Below are experts of layer 5 (counted from 0) of a mixture-of-experts language model. Rows are named router (the router's row for the expert), down (a neuron's output weights, with its number) and show model dimensions 240-319. Each number is 500 + 40 x the weight over its row's rms, rounded and kept within 0 to 999. Numbers have three digits each.
Before each expert's rows: "comes before" lists some tokens at least twice as common just after its tokens as in all text. This comes from a sample of Wikipedia text that the model never trained on. Tokens count by the router's weight.

# expert 2
comes before: " the", " a", " f", " an", " s", " his"
router:470520473435601443483554498496540491510524534476527444485406483507477525520488452493512519481461591485509505561460508486419392493485479482473512520505529573458522465493474491496544516469507449513532454477508638438557538497528435495467549511
down0:529488498525550487496470490483433473451500548522433497522505564537498456449476406525506505483555447499489483457533580592463509489502423519494519507511536515570475480451521502486534496454549591526480396485479545428471490408530469498487497488
down1:468482439482477446579440488473502484535516424509537451483420507464501465463452506548513496471481516448468472499478529470484507509507518522525489532466504498445529478514446452514505491515504459479582517494475448493488516569495530469524474472
down2:491504500418498520484531522474435557535587500502506532510478525483442529525477546487511516531526492518502596538465575474502551422478441474527535501540428498479503517499493530499515410490495466468449478522510473520566456485490491498527525537
down3:523506542491511500501524560501487514549511550603503493472471442490566522503528537544512520520429456519513470517524531477504458549462534533533476536489478560513569555483507478507463478533521599487400561533448566505466519511505538521551498540
down4:550518463548487471534487486544485481522481510502404441519470448496460535485532483495529518609459473473474491534508459502468488510417483499493431487546471504477474417526487497490529492474543461537457532484514602542468471442468500540489447517
down5:536531487465471536441505468510541483461514450493506487486557500500507504539425540424499494511448477520478440476489552525494425527457486535473533594504473422578470460508540567461449502511531522459508452508576483488516570497478619433466520488
down6:493566495463491487495424494535524535473547501444580514503524519432568424523476535539497420484423509583436432490436497492512505485491434496469530460413494496529511562453484483560527500501531514473439500481517518519539559461465487491488490473
down7:499459481493523481468469500465551518534475570451480492517436544504576456528556498474527501547497510520541476482478461544523528532543516452513522467558492505506538562480507508541480483517526474524534551467422456517464460517570464477446497445
down8:477446562523519467524401525421497520468561526462542553495444500486511481490473436499531515493363535427463610593533499507491526488481540501432446497455515405504482512508431490506471499495502445554467528512545499485492505478465454484538514494
down9:492502497498533550446500517534475577564450537490527499488476521499493486463478499481517563525500492511535524521525559494458513457565459536458551509483525459487521553502551491394489500497510394488428524512498516518497447577533525443480511451
down10:450487504488517508475567509525461443465467535522490521517469471477469489539472456507563523495527511477511513536522456466469496499506461442489530558428436526538553510473464489478505535588496529437563522487470617500544536497467530478492507533
down11:484520501576511540531502501552508517465480521561459535539502559469421539536556555487472525475463482475443512481442502477556496462512487437464454529467538543544439481538498477502514509531532525456535489502480502511540531496557492511468488509
down12:525530539581503434530503540507506495436440471516556457501399479518493485516441449454457492547510545555508498522518556509581475459505457492516496588448495541535508500481550522448479473525559529469534525555517560502483446548454545509487507521
down13:470533511578474528538499474519515491522550501457475503567469449470507461524584523490533507484528472481473420589513485485484461569493440461476464501535454487511528514525529465477516490514509487517550443469534520490521552488563452500450498492
down14:462491467471389496474479496446408489538531541490481526474408468432506438508462456475559594421541522482488577520507550449557511541516438502525453535558526504491505567469508443497464501495452544541575528468541536440563427538479582508524513511
down15:536392577491482504494481514467554551473436521474496517465452454458466447581556435476481438471499447535540413560471422489530443512537522456482486586502538542402567506501470541544542482467461505500489559502462493485526542475458446491494479542
down16:485467536423535501555517489463497526582507544426481483477568507489512571500501564538477592506586472489475486469513512567452485483484425499535491461532517554501573552506485499516537540554533477539615486473441477512506555461456434480518585613
down17:477505417517544477454485519524488542445516518477488456472481450471503472511455545517462508548513509482516524468483487511430500485503517566457501514512515493468472502493476556457425557483563504498541417517499508574438490471496466569504498484
down18:488513519570466449457489509472523624566490489523511514526508490504558480433461534514495500416474470532503492485532496426582569480425480521435500431476527486565516486511512545467502453521466470442547527509466442528494447420530596490544553471
down19:502415479550505526489515508475474467490499481479514441492545512523492443480533515525495486553528501497523520443554434418543467439539581533542571468513551440536501456563539475515566447406491523544560501451539543532492471474487501501479463454
down20:448556467489545473505400542512465520509501412512512489464469508531465559497411495436516467528538495501500533502484518477496507482467563510548507469528530525525546527525574513566482577512539501481504476524464422504541503568505520489490558490
down21:494490526558541548494453437507479453535489469462515522552486513509503469493597450496466529471536472370511417489499504567473470517477478511477586482519514483501505468483513512490430532511405541496467472458524439542579434477471507469487441540
down22:515499442498532527514487510411507436483454547468507532558446492455475477454485559524517464612562504578522493506544476515545511486490441562510497539541483516495457584572551454503471459509512543554528474483525462500568524468499536436481474502
down23:503480574465513486528581406523502500561525447469472424499496470518512506470516557485527482413478467473466443478499523479499454455477488522541503497496475562445443548471510544534556506464513473525522508495540607605525516494473556569531464393
down24:517469468514464451499465505444535572513537531541513470447551517594474530502449463464553469461528420490395460540526567526444472515495500518547475565482428407514469551487432482558483460482506568526481516518489460445481496542534472564523540537
down25:514544432493460503536538550464513542467498531564497457524456503441518426488555519493530438445536511513566508553575552453463464455486454572613505480475522518552475485495549533483365541511414452440437557568525458525481545503484517508499459429
down26:480480503527492553485489548497558486470513486474528477509528563500582613517542547503583534545555557523461486469530537482475474449459522523489519474500493510519491486532475535408512557499535524536509486560449572496464507530471533543459402489
down27:444564506466574554544482476507492576538524466579487489496515516627494471486479502476470532526483494498505539461483500507554501445585425453452466442473549498444538482527474539464539549506587525483477504464521573553466499516468451459481450460
down28:519523578497523538491501504490463506529515570543533501469476475460418471485513569509443507541532571406515484501480488493536485515496534450488501472465503505457511447532557516493486478511508458464530499483475563467472472550427488471532478488
down29:563487468465508551446474467549520520498485515434516560430525528490483491388525476525379532496489457431503491477481425558471506515413431523515426487467498489476547506432497462539473486506469492472553540532537550571440472540464542529445467482
down30:549482439525501470549505490511474434490501485476529455531464525508526538532463465510483460534545494517509471458529494478498462438521525538531461480425447532477475491478540477478553587451449578474555547469484474503490453498480442494525518605
down31:477489501450496558537563481516460478488551478628424528463572454495590522504429476437424505466498459501504547516482451504450540552516471550523471433482492431475540502547514540496507506465503538473513517417434455532566469509456518500505472502
down32:477555483479598480573440484540424493486561480513415483491501434535422514490481518520503524530507412515539435511474513498487504423522617495515529499483513531449515466490427511411441552453488505495404488436477565463606469509522585524504519498
down33:502449421528519585516522494514510595560578545496506562583520524477454477476510488591492482442491464514501539429518524481518552447418409475478518491480476494521515550515485496461468505447560495427501546482486449520531471493568416498519439511
down34:463440593557504529513520482483458428508470555567496527523522508536535464446521517471466533421526535534470424574483499476483488453531500514500508516553451466455525498495501517449567482495507589510473538531599499505500448517565497512445544536
down35:457486480475543542498541489487540438499516493471428499454530465492548477500490419573503497604560575469501476483480552455474619464489496455475481541537512520517527454496517501535535524509408491478464469534483500453565553418540462477487499490
down36:468536438550545511506509509462496391491563495500542497494520584454507536481440475496469512486506536489466461527473458503468508481483535535516468497464556497550525524523506480500438475464627448497452504562536518516489483497523524526487524459
down37:499500456470511499471513524527485515466492494466571506539558527527486512503459454494471511460507522531445485484511542490566476522519488484464477434484473569506494533536518483499511473479468544524471494496492458498456438558524473518530437502
down38:511542447434558487461481586495520493469545483468581567462530499617525497557530504449523442452446555481552470482484503496492528508510465561479506462537470508583508517458475554459455505511517478521451509460539529569440550499432460408531512469
down39:441502513481518466539480470537511562526488437589494545491544487502462520514488417511418497465504545456504498435531531496542424526481472505518476509495600446542576530472445508537508580436499586503500467464512470520482520487535526538518506443
down40:474545434504551484494519495452453409477444504490630501546584421416539435582427508512413524505483505529459533490526503505470517494544416453564430417475457515539582430460493426486528492495410451474477460518523536512490524467530472492500530521
down41:486450432514498485454444512553490474483519526452438501464497490537482484472450486620497489541530508494469503572516528532543481522437473559551483498528456525480556512496463548485529516465467507504480399483508515461510468504522536418516480454
down42:431477483473531442537501507489577453497510451487524435571478553542479530405430466464485488506481533560541532573433570480454506488501522474490493501513506475595493471477508490451482493407542508489544531508464487541467460448536466505504435538
down43:532470500480503478529513556486530517529496523530481501480488489540475447524514510517513533479507541451565507526453465566483457541565551470512481462489467496552462459506535467541497458589505529490476484426496450562541451453533480522452374507
down44:489555562491494476470551413475551456550525533539501488466483474443538544529518489587531519477558412459470471559483395463503557512522460492542436489565436533523533485463443530552462487537439506490481466516584476514502522507531545489443548458
down45:540510495471538478546495504466484492495497494531580518536475440558496523495413515515490509460518509553480513482465452498444476526485479526438484541522520507548547517545467479536529519483447462508476447533539575589506539466504470431453494498
down46:500505444490497555576551562542481488470511498449580525470507453553440547491516514514464513450509513442420584470515445447494544423516487535523554530456449548522477504507568558538447438502531524501494502540524405476506475510526507517517513506
down47:474527448517535483526504430462477523533455454510459529501489538498460530507449439616468476462485556496458486527490543499478456494511500456518423446511492409512536499488503487506515490425490551464506486503478562516496454551479542549453468467
down48:566452584488516448438562512523453548525446591486530547495509492531512417544457503479489582539503483468583499502572531519437454537518465499509522535431441484601557450466527556507445423507473464509575440428539554477476463495470526514509481489
down49:548513482527463537498534467481548530561508460537506495554481444452521525572484488507484490583486439520517473529486508567472415493570520522492455472591529519513560494529509500559494573532542462497551552479491526531492494518519527514501453480
down50:506434538517518562484484507519439467519552398472557499506528497517512476551529541486515519537579523511442481512534514502487477497539458521440528473567425483488521474539490564539515534536430519422507511499553480491440526517521486447474451573
down51:520573550581409462510443529532589524468434506542438489533533517459527525452487534535488483465501526454488519491483527551517440477552477497517446475489492506495526455489422454551446539546514567471448543536549514525461535468465499452503467526
down52:521530484499507402439486503533472471466529498500551534438510484500593527493502501502522496520528515507515524485483550442543473532464539459458455553526507463434525426568466492530523531526489445467564506510513443527503494511567514501440520488
down53:449524491492512489536518505493504539523513485485533588522513541526461470396609476504471482511530497522462509463596447504487502463529585504400529493517511441481513467482526557505519501554495490579498566432486479466505505486435509467442456507
down54:588502560495530515422428513502555473506421477490559490476522509552461457509491488557540579499485500541504602521480491465506570528574524471541494430529465567495465497487562453426482502495500544529541530472501502447492579482510502461467462450

# expert 1
comes before: " |", "|", " 0", ":", "2", "0"
router:495480500567493427604446534481435510551494513564505460440508482524511486544529424551465544494434552467466477559516516457461418536491498502393522449430477551455500476481423451522480475499571472572460496486463568502473471580439493512471480539
down0:510468571525480526524479481501391479484510446528501557522431522519435467489532542537475520595540499486575466458535559502498479471619472527516465467500522485488525511531513506492473491492553461542542486528608498515545504409478529541461505459
down1:550509461528520497527459460438529474533533565409511513520517531511514543463482504524460510521539530518521525464545498478572338467477536470501487413508478483478475512489495541478534559489431573500505490495536433468432543584555472497541443562
down2:548484549429460500536622489505459548543526527462510465500458533493516495498442538504479415531586448541487468501497447450546520434526505484485491464486510508546495513534514445523480476552470518533517534511478539556545515510482465478466452469
down3:486457477520531484544457500498541554507515482461496540442553572492507539566483512486501534517504520577497591449544564520457494500410521502407519552463528473482491439516534507535494465485523481485433514530542480486530539426529461419483490545
down4:539515427513483510441521561463463607523480512510443499480470527489530418461445525399488524467526451479594530503446507522436513490442493526530502559575454498407436484479463521545479425549479519497480579520533422498499442457465485503478508541
down5:489466500514483533505474526487533556571481522527515526452518462460512454496466631494532461533499532494580550524482444443447472509472497512465483509520498549606538476541447504568540514448473500479491534389556437522498469505472478510528482489
down6:476606477509467500560493475441524443497470564542536522440551502470489487517493505514459523474492462516472535481475480473490523526520498483478529551496439495544480451503443504529517481467565523443566566488535494461411560532504525441506559538
down7:522474500592566510462504503458484528441528496505531413518475521545582467483539502535499493462411485558553480480488515554546541477516498567491537542537496434489505487446481486474489516451614490590477541532545458485511544530495489483449512486
down8:489483464481555471522535488487523534584485493460530519568524556527474458481532497485436464479463502458445462517504467477521508415477484572568530522488463482496560488490556526484446492495525482532401486493513518523485557517546572563500503470
down9:569527525477490469489507497528628548505533462536553521463489548546521478481500500429490576467598546484417534533559493509536498541501502496571482427518480515425507505435576468478504583476481488497467448535478470580534483462462424530557464487
down10:485519492458490556539479562439437545455518431388421515487533473476526553541532431481484488465506521466528477536476447509509556467456537470524531507512480464484501473532553526463538489477489481467524458465438491453544501512452442446415489454
down11:530483496535462514508494443603470538536547493525516525499415515465547517539480486455507557506497568515496462523412511481469504435511488443518563520520566585509514619530499481492519544458497524523544597543541608481514504425476579460475490506
down12:544494485529528499545455555488475529520499423567511484529534431504507519457512506456503562470536511519547555547565438473494569540474502436556510505478507491433475485401491515486532532474507570492494566479532476473533517505472478469443486452
down13:524454500497495505458473490452442526567483464469526498524541516483532521458563513507446486520500474494532408516443508503505516475546505556474518525551586558444493436534469582491537513474459591520507496474531527521509483517432520522450515488
down14:477504465544496462542515457476512475476442511449497488517500480549524541466532564541524534488519519567509492526510543595473546497485488477493587498554526545521478543489495551555504546509490497523462511404485478532452550528534463460425485558
down15:532522424482552474499515564511481602502512458512473497507449529511486514541531474490486560496521540564488495527527536482508476543494493492468503484498440499577483480533533417502448476444499545561487496539549564454479504533490581620551562483
down16:487527475463466511513524515440570468517495465529579479525524543491487442489458423548519438530573590577482454456472508461424577524505514440498464480502512374473517512556545473468577523513463473452495500577534580469452442545470515514501474525
down17:598554471450550429471527498497528557490519541536485471621515458552500482546543524434507490559526506417525489447548497462598560543531494483495488584512504491465517433505499515518469454493488451422494534511528486470505504485424446456440541502
down18:498588469479559495524364461469480507477448523506524526492478491544509486519511475532566459472506501497491537459558505521466511523468495530558474525474474518570493497503490461505459521508521531524462463459500495433477485429530549469504455503
down19:498505538548480517489495466464449482469494502486510502499478474495482461507499480511492463608509505509469550529466495472436521503497533485482431449486514448500569543539527459511476529482464544521407493564467500542473453459504423475551581471
down20:475501504425548497512480497590468434499559480604460435510516520487495490436474573495495482426479414446509441483521480470496566526489506489500489536478463501430532522502438567517519476554498531507514404467501564541576515460553438438523454551
down21:424485561464469470478520494557534510465466438462457504474498487491461442541570507594513530629551477520485524476523540348538505471527509524429581491525521469529517460445500475532433510508500560536534488504471528589489506534426437483397524479
down22:530555546509497470474479497514505534522446473541474557549468512504502519538534560515439521524571472478478496586483493502469582450546519457489534555492509453488457524466477504496453468541425428492461467520471450469470456480491490459525465571
down23:566530491576453479507502445514480554544491510595512571483541562455510518523479427489460511455474554492466548486506561518496443461591461515460509539504566497540552504470472453497457474511452449522532496434469555518482458545484521490564471572
down24:523515499505541558465474536517442436435483498562444500440509572482465513552551485510492481556507537464540493544526525540473451540521528481472413546489453475511493591464454544439539599451572466425508480552548433475483481488500478574554491495
down25:543575422513473464484440514490499480512527397529551539461463457481429489542476451456524503457487512539564479470587497543501490516463430569558538449546456472491584540550495529502578487503519528474536541502513487504511516550518461478489470499
down26:500489459486425512437515458524588546438540520501534499532501501488531470557488615506512447452540425545520506525505469490507511477548464426463500510454535506497451426440464526440489474506514489491566442474557492569509510524540511519540425566
down27:476424462483523449534486527522443480473494447493452499486478471545560549506463494464470488536583468480515482539481510431433566573537537510519489461523533569408507453423541578589510564510567472534493524496500504473486508470521474520591526466
down28:477467396475534505501444527517526462496558469448443492550533487475579504501478455479468523577535544574473562530471532549484514584500452438468486574551458493424516512438486472479578502472411521515479461502471488524486555515488500569491428464
down29:444591500477480562437534578447474429504483505522554524569544504537565456517541562525553517495489506587431528516486486575538448444444535498507527520515439492482493511540440511457494592466541529444432466502491501543504568475462556536500468519
down30:486506526581490510509591416548516474571555563440493471472431490526510524607516479533492500507481549481452569515520615514470479501471515464562471484459472498521513522495455468456508524510524564510493514495449500500423509441422464537526488579
down31:507505473607481483475517491555506530485473496580484551546525548521501427531462501456511461449590472479548456425601466549489504534550476428487488493617453506503541540508491493456498490469520521417515485548501497558488462499488569505490586448
down32:405462519504513579531429526553515493503471539546579532475452485559512512539512557473519555552567467529512567563504564464517475447516502528441502552417560427531480496546516480489536453502558550559420501569461538528469537503470439445473503484
down33:543504529503528506538541508565465507532494521520431562497372430581509440459513531454455484552492481471538485474484456538469484445518461570490529509558473529484524592418531487475433541510505445455529503447517492482485444513541496504466496485
down34:476417417516480606478514584474530529535518479510535494564464442527498563499531471521470519468526528450495524451536449549461520484543467504457561426499489458538521503581483443446502492517365552503532493516522480480559417475521424533511545517
down35:520474455484464503564489477476484444482421460579398492544502502504592432524481594503581458410520537470472502522436486472520469453541463556434472484527487534450458475505522469491505477481492548487526526532489533452521550480483515604463609505
down36:480441525463582520522517477501525466527483542567489373422568511490497562563451501515460508469471532503483472523515562463506463514488580523542523594505536493488541539483505424486549495540529526530515457539497561528429505567524466517435589523
down37:519478482552546493513507518529477484555595474504539526493443515446546546469467483552521525516542534474513515496547526499472562458501514459513456557553448504496483459568557446493500499446440454512470427494515504436478494444481526552472555434
down38:510497499515516523488441462443585468504465513480458462554534474476489535447555505508531469459574505633483455493531568473500540469464471523535509505498473460493592492606480530484492510446463400446493461454575467501448535541459440466512492495
down39:481518470489510510518433499516474483446469503486506508440520458490513563515500449447514461457487523506577421498505450558570462549564507530442550527490500546537491517467377451492503534490533485550434515524446587524499468504511443508452522501
down40:465458455448495559499535418480535485485524499482518423457467462472471475562460521503543554454543486516462430499460480605451534554522468402523463540507503511502493549503452483424577494558566526421471573522498492488553538450488470472458485531
down41:485508537499475513519485505510467544568455457470489531500519505489475494529580493573481489545468436500508517577441501512528462514477540492493487476516483508486500431497493458495493471464541460465515455586454483442491583524563474483522584490
down42:451495467482513511449544556457564511452500510472559556548524531504513542484496481539444503501556557474484441581457509568518550446537492455538476435444478525536571534461477505524536447528446569483475529537460454468461481580514471491527502464
down43:474504555536491469540462458552531537528435490481537519545563532532489537491423460589537525468511532520491452511569470523546440470491519520512487460520540570515468611538429548557566558555502525519593512512425525517468528466542532434446523556
down44:543471519513507534524508479440536423541516488478512501490530480440520474523552469470514510589526528498541509599563474463513445502477503505516468507518446481506596526577504501523530503461575510444473546484516585507536525491458484392490500526
down45:504574465543549490493491468520465485522409558515473520475515461529518615417400419556453492501507530539529511459470480477566489467542533483501490496484469492475536544464435452525457477437552523569458494452547510579539541542501426512524435605
down46:488488460461511500487486478529502476546478487505570491448481475482481461499546565495460449485494492557495476529470458374475537521477546518435522517482526502493550448470436524495524470478415489534491537481547484411530462555557513527501462440
down47:496440455524503460531492519566505537519559473543499426539544523451475497518536522481532487516429511496557473447483542501484479521512474470503536438517460570433525536446508532524443454532474467509551543472485579524447437513513446486512482530
down48:496484564507533538475424478494456450486486546511494467515559553513495471578492469520475471501574503426484427455565410483496539496439494485498486499566478574550470462547524491534505515542497536502484476528475432521468564547346539488486501516
down49:485525515470576411524444472520519465427556462527512447495472499465448526460434541445470519484505518415455507530525451565504574434454507547480504472409477473491447492537455514476508529443490472455457446447473521540414545473501395487503526463
down50:442521453514490494460510502500506525505476544575468494455511509516442470528547395547483468488391443519447509453520525488528519496483487504458565462531517482503522505549471536526510568560530510507476508459488492537571535432501565486455484549
down51:448552522420526509522500461571445495514504509523512586560555521444493515473476498464489497463514513461560515533480497473486473473545465495469432565560514536499533468492480509550476490549505548554539463467502525449561511467415452504506504523
down52:499456501486520475497525521523553528600534481522540512506503472573461451495489535510565471454542498471511487458518524514494495429507479480400498532530443459494493575496425587600558558484417572490460555495523539557466495529537511466493530418
down53:492511561497455501481537527424476532557532566543451611531544449474489479548450492550545518555510516465489501507495521580529503608548498542547464514510496444535489512475518531544580455538495577523510472486546504515437537492552541467484471479
down54:514491465539460473533507492457507485431548533583543478508470450538477502513434632493445503556512479549470514535504463460536476431432452513448483527511468527549525543506480512480532553592476449551468491449495405505547511497460429487523550499

# expert 6
comes before: "s", " of", "ed", ",", ".", "ing"
router:460465473522523444528483459534461498468490479473518513472494545514487498574505391494482482433461530470461452475540504478524541609502492498434530558500439477432523476535509522449576491472537467518524475435571416396465443535453471485447469477
down0:476473517470558529476486535444483517533471470522467580473551456506484568474467526533486456523467446447488493449485446525514480496520548545508525544548518495460612534489503429508549538513503564440503533466475468522481488490548511588435477504
down1:529470469536528507504480517501555435511453493569485502453457457566507569461502470504536483535582554531550497500590554454472558494470526553441537473501458487429478507577431488468491459488529480461440546529492471470454518538487470496494566416
down2:489510523559418544541558448496551492491488537570495504435557431527569455419442492465565496578534457504461474531499482529527445484470528490550487511502428463452534510525475568519486465468557523454428532542525502519551497466506505475569529479
down3:519435443545460524481585522506479474510530545532481556512457480458545424446505525507506479525499479438606444460508516482536511528471499512592460482539513479592545570536447521516508492537512492506516558531487457563551558532495520492512465476
down4:471439505482471461463437567455490515492457477502477451415480430528510491508402463405457556540544482454526541482514451537482437538544491438469584497517507548520479531429453432530509551533457419496550460497448523450518530538431438455444506522
down5:566497553544461422514425540559550491563522469534450447482459555573464593503480529526485553481471476493521462539471468455491496533442580567526442544560502434526514479486506544532565533490527505484511516494479522478498560451557396522513549536
down6:512494479491425496516528541558475478504564464435474526455482551459469494512476459537450493495464481571463488510554517512498475465503468470464517539526546488539455516545532544524471454556499514499464504444554509474536465474514460429489508486
down7:563444526494459492457458404449517545520499482457573442552445514518460503485508515491500523489519498472480500444537558539511461469456485582504472444560506481445544499491500553436547559469562495519500471522530417434523544512460550505468507491
down8:499475519486569536524504484525549456496543434530476472543538465490512468475453511485524527555606482468549479463471470486500426422465504518485465554533499460472503575521506558513565533532560509507471454494457387456453455452429553503468526494
down9:524518488503491386489532443460490506570525460528493486510470464435452467498500541506487503522552545482469436541449484402545468490557527515531473554536568533483494454450541469561497495528474507541506569465499498448466496510480523575503497513
down10:483461526521459474495536451502445458483578448545515535530475535506470505557514487433520521521456510506489447549522465541445536459543457479497446564455458483449507447541503522481419487440519498526501457539563445524409498483505457489510495477
down11:448495400592509478528433420520471485498483488419443461544503447493496433474555462445479472497438466492524532506518497523514484485554488457473463517518472517490557560548435568566535568474496501493460534509547401517447476481483511494498522529
down12:495382413469541488487493494535569533483602573443463491548574504470475530452520520520474450513535496488483500399500532472576496502540490548529555577442536564516490467445512503419499474461471563485487560493464564517500475468540518479485396513
down13:465525486559530499439517413453527508561529520531421543507451447590526555539511501509521519532488483546461469557517462532543530534476413534534481473557459551508420540444394449481527550534494551499494517496549519503483509481475535461487516506
down14:477474489516480539519495445503532512542486489540428521416562549490546491544490503501511516485488539604487479487498512494482464434531419448420490446566494522489498457568505485460490544530501500499465494478443516441469529473499469482577506556
down15:501466451497568569572477487520458535422532573432457474513423473482484486482502555559484430476531516486515490532576493551533450558535530463515486433561450502475491472529472544482495497546518550477511530553525568431513497460464486529488473504
down16:501485562478551474519536548443442468580509472459504443581504492575445427536466472515509486589427514463496451492495514525455478450502518543476524590493483455501504516497545494482458499462469486501485500475525580468449512472444470544483585498
down17:556539505480517494479483496481440441487487491460518496520503497487525520522436471497502445479563400527528451479462532544500430540479572442487476535452525440513433487387437545489498507535599462515543568486537524494477545471528498476532519457
down18:478577568485521521479492507465538440491516439585479575509495459526439477531546438541513533516425506536478426400474519415466461500495454486579492475543469448519562508451535540480440478577500448475455497474459482553526515542528518524577457524
down19:548534501570543531491476480538549532461555513500498497480503466419507428475486471434509562447419486514533559448496516462433600522475534548490465555478459530443452465526503438490498475519462529467488516498514432455510563490492472518425446485
down20:484541458514586563532414520586486520536443485432489576493528435506465429505515476472519532539500447500565496517578555542503469560480486502490494534445471517556441504494521444500481523482509535538516465498482536498511562478502470433456465515
down21:626578480550582490521557507525507526472485463515454582477466549519477417483515458535524469457525558538439533461475488481492468480499548518518579550498548518616536546501542558455517567454460569562475467520545511473477539538515590509420495441
down22:509531563442482504562486577534465486564459540515482441555461532560550516461498481536481494499527513493424447472487495510490506529543472491569458554547512479498491486535540447574438486512525514557466540481487415504487480455490597530460571504
down23:484553441440490488544457511474572505527525447478510470455495461516481487454512516524450557493494474564528445575503547511490465513528526510500549473499539549472514474546509430534454452545525496420531463534442498513568539490413540571491552569
down24:494565465468433467494484470500398496506533470486542476560447510511481501459512455471503497623543538546462528612517500523572534451521469474517444440486530560493533552512500505443504506491467451501519520581528442441522546524448466473565506489
down25:455523561516583431582479440464445376479516462560555503526447460498463476510482479524495434528556515574546428486466482470538527528473494478485502510482479476468450514459509492526486506518529590518516510513531504450460627468500447424517488469
down26:543531496469504495513478517486510476567457491474543499490464484492449458538491500515502527529461520482462500517474575496530416517411495535503490538565458534520462539527487520503533501450536515430448522490459495469533510461547475552428459491
down27:488567532510544516532489497516550488413508487478537426467552500496485509483573527548515594435486488462508525505485503552508434525487468543481536513462492496506485538514457487537484517496452474530447506518508477502426557427521559548586536495
down28:450536548525469571500541464517454466498474549532574483410461446510416500495481468547556486516550408477439566536540499466510511473545433499420551535520517501617527567443532537533527479505612461503530496469500484539453419496571499477514530475
down29:527441562499515538508554472442500581484506532471531591462497540497484483521496485521461469465481474493486487457485588552484521487485503564482499486496402523531502500451394536533565510494463477536522580507535523485472468444475455479531468477
down30:503480494495464492473551431563528494474504479534472484531584586526520528543485486512528494490504529473428427578483470559600513501509547460524456519517468487441398588558570582521502410482426527482470475504468580564529559547471515504545487451
down31:537475482425479492467484500467525493462451548421500498439484499453550489496477521467555399426517487513508476546511496483497478520504489557553496509487406548507493498557508452531443501569542516474469470532478520474464499544440513500489516449
down32:389572492528532549501420496623496484436540527477466462558470491494497478515517490495476541562463521508635429450473519508497483460468559557470523546494487454475524507525505488524560455464525575532504521512566515455588477513458502553520488495
down33:433468499459499498492474439544531551572414496433513538540538524519487454491567528556494507566583443496521524485525490452465490592468458457513438538503500519521517413429502486448462434494535456552455470497481515513462496507496541547504451470
down34:551533542544519543524584532457569489462571514520500477457514521473484533451459539506551496543424555458407542535466513539551444497505499495514505467493474577454409546509485511475505480543525457513564518520525460533498465465498548501477457538
down35:460535524471537542487457513549515558483543371458429480516472493553519483438456458488568484477468570504508549533440519556502505530509508505538554474513483462479470505548505492549540405441561500400487491399512497461505472518455495402488501453
down36:527462500479525464559523532473502545557517492534490569501476533518504505464550432365456492399551534570543506491433546466544497450519435486493422453547523474498464449419563513490519464546530565497571432494553521485547517532451515482551465528
down37:513478528538550456490505395383531513508497498497506452523521517476506502503463493450567506492440575488486489573522442457533505468525518493484494527468498471536487455517478442522506497489559485465508557552520525519479443491533515515480536420
down38:554517436513473515492429564406527516508491489545567504527526481527521556510545496540614462568554475467498553483543438493504505528547477521579599513460514528442504483453461526520496516555429498422496505477483525539598451418482520441518531516
down39:413534554495531543509557526522536493453438491496458514507479543498507494422504480534535521528517513505525492525507493451539495563521638460510461526478459479542486507533485453469514515458471497536476465511466539489498538543456513537484532513
down40:453487423474519517445512533451521494483493444476548487548444457537506485462448453494499511536460578512503504497527495580595513521506541407488498495439561494550485433494525496567515489461530475473515500540466488454534461469550521510497498467
down41:498459402544492540506440519466510517496371483470509566501530519489515486404498533515487568503416549546514436515476488472502549397378533498512528453454536517490498522467477532542511471529502473506491585551430487504505565571480518505464530503
down42:525517506433519497438523566457525468515555506530553488505525561546515539506479476481490470484485517486538493462522481457495489507444514486555547500557550461481471425421455556489558571515576442442454463533524513502506523464508477566518523503
down43:518447429564410494554526461496541537543564465527456552457472485557477531469470488465463447525494457502483516487507524497507488490480487525483541457551469438509488534452474492510535509512560505437484532509488498549528466527530528513477491540
down44:479527464471547531536454429437401563478475528418474377419551480526494478472472450544468538501468558505571448512482516506541490526535509465473495561523572530530521455533529430459557504500508512559572437443501519512509385510504461532508499498
down45:508452515497520547538468473529567463478517472453509497523508488502464504562425520496528466497451539496569540493497379549450415511410535498550440486428539461459474532449496504488443457491555546557513463535455496515411484456535497538497503513
down46:482466510507496571533507462481457522503498505472510539520479486479504462538458563510509492555585526518472458434451443558477520537466491453523549458516523496491521459550525542508544489461461542525488558480531489482499491483534555507469542463
down47:507519565551475460472549486482444457520531484474487500500598554463426584587540466493502512460560500431512503493499534421566540470519468523515506449509441550538459459488519498513521513487438510540541481552483498491517567490488445581538450511
down48:488488518529578528496507522449538504469442492448523446601486552509474445501495504554491514530556499532497480448513453509523497551420402484500505503506415475515466422482506561469500510502490550488547544463449457532470477504538480371437472513
down49:462487466462504471527550531541558482563503411497462432515556467448508482498498562522493536515533491490470439491495533542430584577529500482488541545499514535502487448512503485503419565482499501485490436455471510459512543498468479475542488526
down50:485554506507450453517555478447593466494489500450489578439521516538536535528441548449539480470538493511454444417516466475457486421512545494471494492481508506560523501571502575487533472437445540586513440474533451533541450482514441525489510435
down51:527505493535466486404503468536513478396399500432512504508508449519537461476517551538396476519486442544512510456543525513465475500460495520571547446456500479472523462464483528565521514540490540508522505496514549532571473519501422528595479551
down52:492446482509456526469478470641561517533484532539521492579499462580455463576508511494537475463515472477550380477481515522482491522533529444500507474508495463539494446498503532532461550490430458457480476536466431520519460471533501557503460503
down53:484533478535551557537510467455499491509494505508483497437496500609442529501467497437538548529536445439507514509488586457482466556517408502505535411531508551476542422511487487525461397537502562467475474536471563502506549476483491504475520422
down54:475515538467430532511473475438492509480523492486487527550468522461497519412532461518510446485545500540474470545582469530517549471492456465531545614558543525498466523484454450506486459493472521477530542514488459458616483483557511508474538461